Experts of a small language model.
Size: 15 layers, width 128, vocabulary 8192, 16.8M parameters.
Experts: 64 experts in each of 7 layers, 80 GeGLU neurons an expert, 2 picks a token, a sigmoid router.
Training: a variant of SOAP for the experts, 413M tokens, 3154 steps.
Below are experts of layer 7 (counted from 0) of a mixture-of-experts language model. Rows are named router (the router's row for the expert), gate (a neuron's input weights, with its number), up (a neuron's input weights, with its number) and show model dimensions 32-63. Each number is 500 + 25 x the weight over its row's rms, rounded and kept within 0 to 999. Numbers have three digits each.
After each expert's rows: "comes after" lists some tokens at least twice as common just before its tokens as in all text. This comes from a sample of Wikipedia text that the model never trained on. Tokens count by the router's weight.

# expert 55
router:497484521507468493478514485518516459480486544519469518499548481514546504477490488522425510485536
gate1:498490494526503525513517470513545516510482496513497524546512543510491520520517498497479476507508
up1:500485494499485476512541496477542477516529493500551538487516488511506454525502507537487513555498
gate2:507480494481535513495532532523530487467521516481503501476489539517550497488501523519513525536527
up2:509468506455517465497443496551474487537540467517504539490497513529483553505560473512515487519471
gate3:468506502560495527491503496531547491489481498465487454454479488512518498464479490496466467478482
up3:499484515536512497504516530509507454456527511466482513520521521496476491499512518528442509511524
gate4:488506478518497509458499539482522458456525517493501492504500504475540492508527474529456483480530
up4:449481486485490570508482457461486505529540479474482498546499488516529545490530490491481501492465
comes after: " of", " in", " is", " as", " with", " for"

# expert 20
router:475509476470495537535497506514488480544483467538489519513484539507515456563499484530541521495467
gate1:464502491495494516491514509499502488520500506491504527507492495513510463487529459531500475496465
up1:488504501485496505505489425528496535558519473494486503506542466490529535498490492493480504524466
gate2:497518468496495498462496499497490494487510479485463491460454504532503502534473536524524454536508
up2:566551476504461494438511520490492511506513489458519444491476485476537505499496521499509502479473
gate3:522475498484526498514486493486506481528528512522558512513492515483532530525525467508505451502486
up3:531522459469484471488496550481468496476507466489501507499477536500519488499484469509544505499493
gate4:448491498492507484505493497519445495503472507478555519485500511500504532455480480488495517534466
up4:497494521488462503479512513501508481510532502477486474497534462473494499487519508460508478510480
comes after: " |", ";", " /", "″N", "\"", ".\n\n"

# expert 56
router:514531490447512530510489523531520518538471481488442496516479457486487494499529506520536524465474
gate0:486512510526520498504507559510510483505489487496479496487484508461526469485506491547511453474487
up0:506440522549505543482465487492506521489546480530493514488489481502507499510518509527530476478533
gate1:518493506566486496502515533466520511529472483523507506507488482464525485491500530498500462526493
up1:520475536496533488475482479498522538530523492467488496522453434452502544529519530502505476486476
gate2:497493544486536505507515477520516518541461546495512459474491510456463485496473490520515487482459
up2:528537494445478514522522491511565536493494516475497516485519462500473516501528487501492584509483
gate3:497473475480501496535508465495503500540514508539503470485470563493505454481507509461516468479450
up3:519467458511467517469464559491529459468478494512517482499509472465494495477502479521500487517491
comes after: " (", " \"", "==", ".\n\n", "\n\n", "==="

# expert 3
router:481473508472466524498478502531511541514475465531469524482507446500469494477475503464523508480483
gate1:488458513500505509515469508543508493502470499539492499492491498482531510487462512517489493493477
up1:514539478517506481492525471481470446519523461496510505485509478530545503491532515496450515468485
gate2:532480467480512487516477503489525521495505436519521460510518490522489473488486483519468519481495
up2:505476504488499461498508529501498486499497498493499518483495474531448460493455450513528521506480
gate3:487499519472457510521476550507483475485540521504536516474510480494510507473554538478468509523498
up3:479503510526502449516483488520487476481471450467490482478523493470534513515480497498473433488482
gate4:500482491482473488482491516511482484516469484580505497474502497481460484523507515540453517503522
up4:523505524539480501513461484517486501466518445479487489496473483476500479498534496478476516518513
comes after: " |", " the", ",", ":", "-", " and"

# expert 36
router:499504480527501495505464532494472497504523495541516476529513455576506526455453496505476467492506
gate1:477497483535497517534466491484479471457497518520492496465500498516517499521425513507515525521483
up1:469526522464476495472485461492520494518525487514500523523470484459503522535484468534474533496493
gate2:490532520511504526481473475495495470503527525543461510511479511498531486496516507500481493538523
up2:492523503524532540461496469470514549529506501512561509495506512562538493542504484481468487488513
gate3:499493503522512473494457517502519503501491537501508506522497537530499510510535523449508496534485
up3:511490570498502513485497444496503497495499467497505485471459500473508495491504483469541481500477
gate4:508490480510537526510493532496517501503533492472474496507531490477484492490464497515487541506489
up4:511512520531440518503503488497489508526505531524520472500495493528501443486515505525532529453450
comes after: "0", ")", "5", "3", "4", "6"

# expert 18
router:517464525510506499516448484497470496500500478491503505457512515538425485477485493530529510487511
gate1:541467533543503493530507467468462528526489503509507482460506489520516478507485488515480525496489
up1:488522478435510481516506493523548509519470469491517524497500488513494499515524481498457493494492
gate2:519452563482483514459471519465524476512505541476547519492508493560486486501467502473490505525457
up2:533501458469493509528484549494505536465512487493503493508512546515466551528523498465508494484523
gate3:473477500518490540461471496462489482515502497509495476500498455526519451478479479478476445492515
up3:504474512454478499527512497470549555553519495498538493468507526480520543476518485528456492531477
gate4:511454541542490484574459500507456458512485492545524490436509525503475502503487495513525486513488
up4:514437500511496477516488507496478504527523524506498465489463530520497470538526523475509495534474
comes after: " ", "2", "–", "1", " −", " +"

# expert 44
router:467536535529507502487465562473522507507491520509511513546480508492491520560508511455480501452541
gate1:485496485541480553507502523540488508515482533502518497500520467449468525495518478472428510480476
up1:529517515515512502456488488496492491527513499478476454486527501498474526521482504518483544510510
gate2:467537523537477472535496509475500491487516507494521484563480490498529522533474501518462494505537
up2:486486522475474489491500512504448478487486471464512498516496490520454457489470515491495504496460
gate3:507523525521508522495476495496479496475470513528537467516504467507519505506517529500515506474489
up3:467483515482506512489529504472472513491522502455481507514494506508549479531514465505502491514487
gate4:468519529517470480513469504471468500548523542499545507479503530494434475508538513477493499534497
up4:490482486485490490491486543516491511486488533519549515515462529531500489487506511465495485508477
comes after: " |", "|", "\n", ":", "-", ";"

# expert 28
router:466537492527514500495480454495466447507514445546485484483525517504529505489484496501480505513526
gate1:486542530501450521513483498483484529489495513524483502522501493499522485479487479490540507489492
up1:516500455501503468512471435548506489452481499508501509537507511493549492509496458478488420479503
gate2:493477498532486525463474496491516489508503504530524473514540475483539469481444458512515491504530
up2:490432548532504494522499473502499467474489473549475514495500515529491510501503506513490512495528
gate3:504499452505481480473473502529496474497515460472485495520480491501514471519464448486541499496489
up3:471514474507493512472492507517496492483488537493487489495533508472454514470516465513486526496492
gate4:438481452510482449492499492483501495477557467543533502484519527538566501502459512475476494567512
up4:530505498531486527459503491492512511544485512527525493513502536504532468453488496471472551513512
comes after: " |", ";", " M", " –", " —", " N"

# expert 57
router:507528526503563485505542508512466531512486480503484527528492510523484524507473478521479469451545
gate1:509540525478498490523503527545466486536501511465506466498468507503473533529473470494516494493500
up1:487494490491490557519516526497516522543510514496501545451505510494440476502507478493493517511483
gate2:493531506516543466511492473476505536507513478508501486555506489521504519546505503529514482496490
up2:510541526529480523492493517498505509493471516495491468499511497505451533507491523554521534519515
gate3:477496533452509462498535464490514504469553488528474420495471501465509508558508464494497509525520
up3:470494496510509520510449504520506493515514499487495496527510469498522473552457453563503491523511
gate4:539488471482514493481516489523475503447512481475550478484490529489502540497510505494505509519464
up4:520502468518501509496537511514473480509546490510479516480528532492487469498477506505502504517478
comes after: "1", "2", "3", "4", "5", "8"

# expert 2
router:509478528522476510457483493499522467441487499450457525472520448536498483530487515501458498492487
gate1:523452533513500497526468448497500472513474516493501514479516486515482476517531518499488503483457
up1:511487524511517496477503532473524485555477479502528507497478514480534547493496513523492493534509
gate2:515452493509454541491495534469515526475490489520485522441525493507510488486486535492468526529488
up2:522549507478516511502481529454513491454509523460504515495514503540485460506475459547530501550518
gate3:465509527514468480467509504501508484470500500480515482485470490535519523464486477527513497525512
up3:480492463469512514479532466486488518513525520482484474507486478501518501493520493452526493518536
gate4:487435530547444485501498499515483476522491519498499507489498508515490479479542477518476494514464
up4:481506482512461499509498473527521500505482498506431523489483468482542503471472505478508512489485
comes after: " the", "-", "==", "|", " a", " The"

# expert 1
router:474479525521491472523482451560475482484506510494471542492507524494560475536488474460489520524459
gate1:479487512502485511474474492520474501461522499494531479545463500512551479481515493487498517541514
up1:459499503488506497530503464521502516524497491480521495536549465528468476487482501484504492544464
gate2:494511508482523477476506486501531506503510531516525504499505491509550448514507496488515498526458
up2:496488503471509524467584481504490500516527511515506475475528475491493501442506515495511485499487
gate3:498481534491471516468473510534477465530505477535502450565494492506499502484509472507516500538501
up3:532483538491494504470532497488511434526507481523453508515477520494481535505514468514488482523483
gate4:467499506504528519508548502476521469526467534546505479522477525500467509510545487476489505523440
up4:520488470508537495534492526497496538468507493508526476517509475535500485480518540496479483472481
comes after: ",", " in", " |", "|", ":", " the"

# expert 46
router:481531536490492508474496504532500516511499502538469484542521497512495489521503506480501494466509
gate1:521499518467504482471479489531513491527474555484483456515496496478501498499565556481491504532453
up1:464512502517530488526510542523502470467527456457495557487494540454504512512497491563485476486490
gate2:484503482512503430517472470481497507477465525501510483504517492488541528486522505505526494477485
up2:457544499496508521548495472511508482500506483509476496508536523502487497487490491481512476520509
gate3:511486505516544509516488469504489526525509466499496441510506484502450480511491535520459495476474
up3:499450506527562510519485504509543462474486497505509493523496503472449491516521468507504477498507
gate4:475533470494517495517504515478582507512469520535510479528508533517500513525536488518482462478483
up4:507481512502506509515505497462490467538536488480471492476493517493472492467487510505492521487520
comes after: " the", ".\n\n", " a", " |\n\n", "\n\n", " The"

# expert 14
router:468498519508466499473479451470486475480484481509510483521505506549546548501507507550507521465548
gate1:500526459505499457513532526530486503548559467450528520485499555520469517546526488470538493507437
up1:516481481481487482496528503519489497502496514506557498464473504472495523468490522501557532512501
gate2:512498478542497507512435535560502514519525482505533520490509481495476519456483441532486476511483
up2:503470499475483492476492501496457502502517519511514500481488469546494488500476485488518522513533
gate3:528528483512498493497482493528488474489485494510518444478457496547524496500498474488475503522512
up3:514489528493482504458470541481519488481493457550459500476509463507515491494503507490540500498490
gate4:513494506511506513511476545440482505507485463493502485470516518467477463461466478466489468507507
up4:510448471501514509506526526497495526514491499497473501483453503514518445509531562512497515504453
comes after: "0", "5", "3", "4", "6", "9"

# expert 52
router:499450449450511489500503474509503502512469492484489496486503514486522499492463484481514525511546
gate1:471501509487461510510536517477519522516505444521461470495487470474525482512502484478507446514544
up1:486438514510502527530511512533441535473504526526477488533509485508513495494512492509487522529537
gate2:515504503490522471518527494470527501489488502469487511521513528488542547501518458491508514560505
up2:529483498544490444507446530479465530520482522482509481503451529502489487516496520492501494504492
gate3:531428505517472518502503464492454538539482479513495483495487533522470530513543496500504489516489
up3:515489494477549494494521487509522496479521511492550519464489488445517504476492466500500487475510
gate4:480480483487472506512464437528505524495537504533490475490512508452523505471541488508505487528498
up4:490464503464495513511481498451527548483503474498523465557487516487539487506501498529482480498526
comes after: " ", "1", "–", "2", "9", "0"

# expert 10
router:513453521489530501473511481520435490463488518486491510543441513548535499560525494555491508503484
gate1:485492544487490531520498527482529502479455538493469486494454502498514516493474564509461505542468
up1:503522491498457514492516490490504539519486399477528520500490504457506495477449509487509536544483
gate2:508486478483463528477476515516473471486520509475545464503488514505496456504513481451494515518516
up2:491529499486471469483510535488498517514492477566456490503488501477455535493538519504491499516515
gate3:506474481481483470497465484524495499465498517504538512480468508521491497543504471530520460487499
up3:506488492461465476484461463467548494502486508468523495502527504497495452499520506477525552485516
gate4:494473501494537461484543477491472532512508495496515504516500571513523508510514498545517520488475
up4:515471486526557532526517491492427509498479540489478503504529478475537501527483492496489506469468
comes after: " |", ":", "-", " of", ";", "|"

# expert 38
router:511514519499488506530483483504489482497465523508479475476520490494478509502517484510502536479496
gate1:493508451455498504481506477465507474494506525509523482504500480511486504515526497465499506498455
up1:511477518479505475542493493489476500449488477474527492474521522473493518504477519491522511511523
gate2:545511435522521465476494510508496514511515506471457456506474497525483505512552460526530468491468
up2:538535481495500481496496525503510539513489512508517527513496557517474497520454504497478491491482
gate3:452518464523469493526521493515533473480524537453528482510481527490493539531459500491517478550491
up3:512513506484507498529479484488516515529514486450536494505519499511491484499500496461483515553539
gate4:503484492518513509440524510491560488530510492561472519493498505467538530497510450506490474526499
up4:550500479490501513483435501525526504513517513499525476474515535472499506475516474521506527499514
comes after: " |\n", "\n", ")\n", ".\n", "4", "6"

# expert 48
router:522468494543464493501484553501550528482535509527469505550520469507485506495509462487539517527522
gate1:507510458529517494519501543540526540466540491520527522534482481538519473456519485499506508519475
up1:460504507512511442499473489475489525482489469497488473474536483477549546502508486534500526534469
gate2:510467515507478442518471528477532489483511457523485468476473513530507476516520515505497475553489
up2:524486480482495528533515480536497500472505498467551523486557524543512503492513452490513508498494
gate3:551480492484457459492477509504510501497526509508531455509529440529520529497510502505562530569515
up3:478502528512521502508447541439504496497528501478451545520520510512513497522504508481499525502465
gate4:521500467488479490475498486524510491485514503518509505511499540524511465465510422479452510511517
up4:486560501469538513509488509507475535497458497544505511524501499510502507487480547557463497478514
comes after: "9", "2", " |", " on", " in", "8"